Experts of a small language model: 69.3M parameters.
Below are experts of layer 3 (counted from 0) of a mixture-of-experts language model. Rows are named router (the router's row for the expert), up (a neuron's input weights, with its number) and show model dimensions 128-191. Each number is 500 + 25 x the weight over its row's rms, rounded and kept within 0 to 999. Numbers have three digits each.
After each expert's rows: "mostly gets" lists some tokens that are sent to it at least half of the time. This comes from a sample of Wikipedia text that the model never trained on.

# expert 33
router:506525471461481497485477510563494516483494464516512500481516520465496521499488531507527481532525489464489483464538531515515534451512524504497512507525531513492490548480438521491510496521479502
up0:474498482525545506499505505531508515484497493501493534501441483497464472505487521480450536500492481480474531468513522502477536490531514501443527530454490535549529518469492512507534495485499535
mostly gets: "=", "tt", "Early", "ffer", "Her", "vet"

# expert 37
router:533516524507486490480514537483508451503484499506515495475530502500510489477477491497514529475496511476521502523525508522521493491534516492483497487439488525467498490474532580489507467516541479
up0:484488500512562460443500485453520500504502499505499524469534529508499519545523453494495503501533477503487464485510499495504508515524508536509504446501495502507541507486530497501502484559534479
mostly gets: " de", "de", "e", "o", "é", "les"

# expert 5
router:499534454506509490492493532520474489502482496525517502526518518520467450450455507525502491486538479499477538477496472517502494530529490513468489501507487519442519505490527513541516499538476524
up0:544477480494455462495491539498516502492496504489478503463512506479429527478468515484536498502538502475503495486472486492491521497459528494479525493479478546518464543517469497508540512481497498
mostly gets: " music", " Olympics", " died", " record", " chart", " Albums"

# expert 9
router:503466515466517501471495537499451488523508520520498497511518476483521445459506432502488507506471482489526487513474469479513503499459466506470558507547487505500509476471493563539466480517509513
up0:481473506485485489520475554518505508481497481500531538521540503528513509487504503547493496513469481543481476470504473487516515543498475509495514466477512473485486464493503549491542511484552484
mostly gets: " in", " from", " on", " at", " In", " over"

# expert 39
router:503502524468469526518487456495510537481513475469494502505460480542520510541468509480460486503508479497535546530502490519496542525499519503462483518476473506506497496483543502490489526493530506
up0:533511479453489511455461494524481524509488473513510516512492515510505514476450476491540482512509528487506486486494462484481494492482484495494500484492513477491492503495495503480522525496498487
mostly gets: " UTC", " Title", " Best", " top", " Championship", " Votes"

# expert 38
router:510484467524511494510507478472467515504497456476500471486484521492513500526491482484510489519498503481478476511516539507502457463452509501489540533542479498497480466513501482523492525521501511
up0:454521544510510514500496519522484508497487438511496469455536544538527510495522497514466465486483503565528485451531475546486501503528537524524484498474526530479502514482504510514476503516514486
mostly gets: " RUS", " Dr", " BRA", " ARG", " NOR", " Sang"

# expert 19
router:486495476511517483501495485474498506526489466485499472479484526491502531513501468516520471491507508481531486515490518518518441457474497477500522541532514506507476500527504497524514509489485487
up0:572515508513517500517543508483512514513529531516484507479539505525448505490496501446518510513518485480529484469514504527541543453533492478484514518494461550557482555512482442510512484509498511
mostly gets: "featuring", " NED", " 2012", " SWE", "Mal", " resulted"

# expert 26
router:552506544521478520471524504482509459496444452555511502500511500574545533473535480495494532447470488500492512501456445508493540484505486531508465495482478491518517489519479516474482513503477481
up0:501512511514510461480560452495470470513504529452519520511487519499517499471518494484482518519508494496498495523529527485510518497495499531496547522483500493537459507517506452492538496478511514
mostly gets: "com", "uc", "comp", "min", "pla", "morph"

# expert 44
router:494500499477467489526474503530491471528504494501527546468509441471508480473500475513511496491510450483470527474460493504467518487453518482545504483499499489477498512484452464507524479495543504
up0:487521495523497487518517503515443502480513514511471534508511514521459509453522503437507526496514486483437503512518502513488508453475524550469485469529476489521497483528522493487486514493488526
mostly gets: "B", "D", "H", "K", "T", "G"

# expert 3
router:482502478485495479508526489476494526497519489484486474481482494497504517494517474525501460497506508487500491519482545517515456476428504499493523530544480489511489478521479497522486515501504501
up0:523470488518537483475493473501530488522529449518477499490498445491506502480483525548490538470525528515470488486481531508530498521482442474547493490519499486510519480455464508464541501497502521
mostly gets: " appointed", " Metro", " Sch", " Par", " as", " As"

# expert 46
router:511488493512509479512497469461483510506501448482503494460491522527500511508497489488513474503508520521493479520503530497509442467458486506504541542538497533505483461515483486513494504491507486
up0:531511563512490484484508466512456501497490486508540511450512485499478472539506505499473479490535508520536487512491491512462513435525519531461536486495493537486521521517499520476537585451544493
mostly gets: " the", " steam", " Microsoft", " Chevrolet", " Gua", " Var"

# expert 42
router:493483485525530470507504468469481509525485454500485487459504507511496485494506490486513472516496517513483466519484568492513451480462512495490519541530501491529489459517485474521492513494505487
up0:473478472495510512474498528505529481469478530479502510477456467476468514519514482523529507478534519526520483518485456503471518516475519495483487540537514504515496490551481527466510517517481507
mostly gets: " Ko", " Gary", " Ju", " Mc", " Jackson", " Jerry"

# expert 11
router:490473477493550457508506491467508500518491469472491496457502513515508491501496480480512469493490530532496478508508556504506439475455488480493527546539503515519471481509511468502507508480506494
up0:494478526478487506503495446491471512498477516514517549445460511541517512533520493481475511487484507479502497517463461479500520521570508519461474459507495504470465511470494497446475519524489492
mostly gets: " Argo", " Chris", " Noah", " Ashley", " Adam", " Rob"

# expert 10
router:496545527510507507474487470508448532488493534486461475481462530527499512479504464474501505454518466496505442547492479516513484474505515479480506516550490495527459448486499518544500479448468484
up0:478474519484498498478520511535490529461442504515532458469485478474508522478472476471499479444544557521484498521507513514487470544462490481522500502514501517469488500514507499506525497519486504
mostly gets: " public", "ing", " Social", "ting", " health", " social"

# expert 1
router:503483494515504478519520473477500513516494469495488491460490519520503485487502489508516471491497531507479473518503545501510447466448490471485524542532499517515506462524486477500501505494502478
up0:523536509516565512476505573532533492522505549503462492506524509528487487526497516513515500498492547524520492503507481449539471523499496541467491460483538495511483544485507458493448488504510493
mostly gets: " Brian", " Gong", " Tom", " Gor", " Terry", " Frank"

# expert 8
router:490483492488524507509494465475492519498516458485503462487498510503507512516490479514508464503510515470485479519482514497526466490435500524477514522546494536519495471502507478504484511478487514
up0:478532536504490534514482476458491492498482479481548496450504482540466480512506547510474450469506490484531494489505473577510520451510532522491487482498511541511532542474526504475518535475499464
mostly gets: " economic", " prime", " foreign", " Merc", " Br", " Vas"

# expert 18
router:505495511510476478492486466480499461511526512477489481478517535495515523516492489470525471526521511513494461533534511501495482485441520507479493529508487513539507501533530502517487495488505528
up0:472517506487487512563490483471490470532480511554520487523484483485462440503496506477499496508489527524511486479501522458443507513494471468491497482506471434515489512469518536482472511508503497
mostly gets: " Many", " highly", " extensive", " rural", " Franklin", "Some"

# expert 13
router:492445543497639550491521479529517498476495480463510511486495479504451496457500528475487488520518514491489501493472487449546457503480535520520464486489474508521475488494543502510482489474532491
up0:528484539468499513465481509461498480473529513516515559494479517512493489473485507484463503474509467492487518511463438487503516512517496498535465504463460472530509554491516535541508511475504513
mostly gets: "-", " (", "–", "(", "—", " (1"

# expert 47
router:493464494511544496500534466469491517502492457481493471463501516503505485497486486484509480501486522515495492496504545492518440472450493493475526546540500496518486467526502498529488518480497505
up0:516484508536482480472517482487503507550554510529483500505501508497519524511506518463478518497520515554520504503507497501553546506516479482455461521491514462526504472480472461515525554446479476
mostly gets: " $\\", " Te", " Abdul", " Maha", " Bha", " Eric"

# expert 2
router:526496491495496515486477535481471473488532527515528502560454570516508509516458471494529547485496495510481538513479485505513485506496513512575522506441526532500491520480535529488504472514449484
up0:504557492495501498486519522507491497511563438510515528525500479494510476504474527451515500455492501479538549504480511516504523511487498473504542555540511486464500502513505506488507530487520485
mostly gets: "′", " Coordinates", "Scientific", " Historic", "hylum", " Arthropod"

# expert 30
router:521498495494511525487465461507485510531510481469483503531550521489503491477514534496544491469477521514486482499492457535520426488473476512479531526486486488503492492463468525536526542504491479
up0:519497479501489534500509528516474514542469485568487403489499457465493526496494531491519520440469533505466521480513503486483504495523503490497509479478461476485533504490532472475529495502501508
mostly gets: " able", "lun", " powers", " Wind", " friends", "Success"

# expert 20
router:479500517470487495532495511532503528535539514516515514531461512533520481509530478528514529506480487526484528545501500511428511492493468489491572463521486522511496521494491486501505510500506553
up0:476535508521514487511463484503550516514482482454486517545492475500559492502500444510502510538464484470514510509481468501529536503533486458494555539445491474501536493499500484489550504508504538
mostly gets: "/", " up", " out", " back", "up", " down"

# expert 35
router:484489529502520460530496481489539481496495506486467495481515499433505507518506544485531511493510454503495453485481480574499526508518490516479518492521492515523511503481472510485521563537525518
up0:515517492487480500445475458532578485483497507527521528508443557500492507527502480507522502510507502459535493470518498530505488521493501494464513509469490507513512501472539504449542495509491456
mostly gets: " \"", " United", " I", "I", " '", " Michael"

# expert 7
router:516539485435479484523516447483469502496465523564482488468493552500502482523523500490498471471488495493529484448502500477520475454483526497486494500545485510530469486525446508515506491513484519
up0:525477524528521511538510479459517518470532483536537497537502474475512451536515506498509496477553497476531512483497525519505522498492463536482488478480557534537499463502509449505500549533505500
mostly gets: "'", "’", " resulted", " According", " Their", " develop"

# expert 21
router:478507495534470512500502539484489534532499493472467483481472531498480520542463513471490463481500501507486536475483480522531492485534481513451477495464500497502485498488485495509481521527486505
up0:444480504510574491507492502506535532509480479489527483506495515469510474482491504467535518494484501489498530495531492514514491561507505492508521490457494511469521471530471526473502469452431492
mostly gets: ")", "),", "}", ");", "\",", "]"

# expert 28
router:527528510467462473507489498489498504545538467483488523554517488434483479510528457478496510493473524513569503496486495497472497492534509512480503511518472506482470529468442552445550527499478477
up0:516511521540502488490463520503491483547481479470519550538474529488518481516495502529519477518478472465535543514499469482469516484486507529469518540534510506490503534508545490497539496489487507
mostly gets: " his", " to", " He", " he", " it", "to"

# expert 43
router:500504470496477517492496528515523522479526465511485491530489502454467493501487481520516507496504488510538551559479481526494477508521522438552448484465501491507489495475494477506492518488535520
up0:486470522546497531528474505522535497506477468483502478514492534532484496508531528522503464512516516498533514533515489511460471520485511532503510472502511502542528495524516530534552502523494528
mostly gets: "---|---|---|---|", "|---|---|", "|---|---|---|", " Votes", " Apps", "|---|"

# expert 4
router:502523492499532516496503445534475451495564453498545530469542498481506537523483488508528501440500511501477493503500434561477478489498490510484447514516506529510504502512488499481500533509485486
up0:508535490542558477489499502514508489521501494533485527488492478477458477545498499512508506454527497531516475463504466521546510502515463517489482457498510524465500527461507540475493470543510475
mostly gets: " had", "|", " has", " also", " later", "On"

# expert 40
router:491472509495509477493485554529494575508486500511471501515537529522506504476499495480502484497508526451498468494475493516532500476489494506523488454501479504497504527492451540474486506523510460
up0:510511547547472502488469504501513561471521523490524504479514487492510481430486511487528504527497491532479513467503480498480497524500524478491520490524499487487494525542510466542524498494478491
mostly gets: " latter", " year", " letter", " Act", " episode", " term"

# expert 41
router:457496491528482492482523487524466529466515503470485498509496450477525507537487506486496529485486474502496506473491512501496528476489529501531506519477527509540522530504484477504510471522521491
up0:454488486530473531496476472523474482504492488515538523500453509479482511493516517501484514485475511477517515415544477508493511500497507492476486511510479519503493505466515530509551502506510465
mostly gets: " and", " or", " but", " who", " &", " than"

# expert 15
router:506488484514509477515526478470494512503485461476498498466491517524493478505501484507519486522490518512485476523516549489508436481456497490492524555529500503518500452507492482513466522491496501
up0:469480510555492501474480531512466484484487493478490509461499507529483487542453499519518549522518526515502468533523511499468531531500483565500450540503493448562504514463531509515502519517534456
mostly gets: " Argo", " Xiao", " Railroad", " Liu", " Cra", " peasant"

# expert 32
router:484486515523489489511472477514487485517478514511474487487478542556508513499510515477509501498505486509574499485509493486452534503482485527474466489533476463517538509509511508482508516529552458
up0:490499471519516508491493517541505522526457500536539523508521528529521501505444502521471516484508452492545523501477510477479511529545503480518510487499486508488513488491494548502519466486531532
mostly gets: " million", " sq", " km", " households", " people", "km"

# expert 25
router:505492512477537477499535490482477487482518506524495522465487522510543494534519491533518474470497510532523452507457520478494478477477512481488514520550472494498507467512472456543468498522497503
up0:509489480469511518546467497461470494517510504494509436488527457473503482495566530463486547508524515509526486523501531494499538503533473549489486481451461478437530474503436493490474469481498523
mostly gets: " rear", " sc", " Press", " none", " Since", " pl"

# expert 14
router:472534476501547488470543493513531517523476455477509538510509456504533485517527520504447511505485470532449491497503480533502523509494497509470526505521463487487495470534484551455496516531525473
up0:500489483493514467532477479475497510514503484492475503509491477527496539535516471511457545516526511527526493498509477478493484504493483497517546471500516489519462521522503453504478495564530479
mostly gets: " States", " American", " York", "born", " British", " France"

# expert 27
router:522459508474543509487516503534472494494471502485492540503545517511491524485558511533443490479518478514461476482530487483488520479488482503499545517476498481529486477494465493502520454498489516
up0:543526487509504501496479498477479538482527485515554526524505458493493475508494466496530528510516477523522524468521551467546509511527531507516507525483495457430497491518461493506531497491513464
mostly gets: " that", " this", " January", " June", " which", " when"

# expert 0
router:519466521483480537470467492521528480479475557503484498515454485476504502508522531466486493484548511480475472489501510520510498534458476472512502469504520532465489518472538534515486475486468470
up0:539477519500457471492512472530493460458523495496506479494503532462472515491521452500515442504549478488541490500500497497518541507515490528503500496510492468488501479507522506517535507507472507
mostly gets: " been", " be", " Is", " get", " Was", " Are"

# expert 12
router:487528470489544563539515548517464512482467528477465507531508494486482525497512480508475526513528508460536498460502479516485495492549546538492474512474519491495504505506516430512486506529534489
up0:504464498510537493534529480492462518492478499487424572521501466462455498499532531498509471490507476528506498489519478528472513507503519515456533497474456491502495499507525524487533478510549539
mostly gets: " not", " Not", " Pts", "not", " Goals", " Non"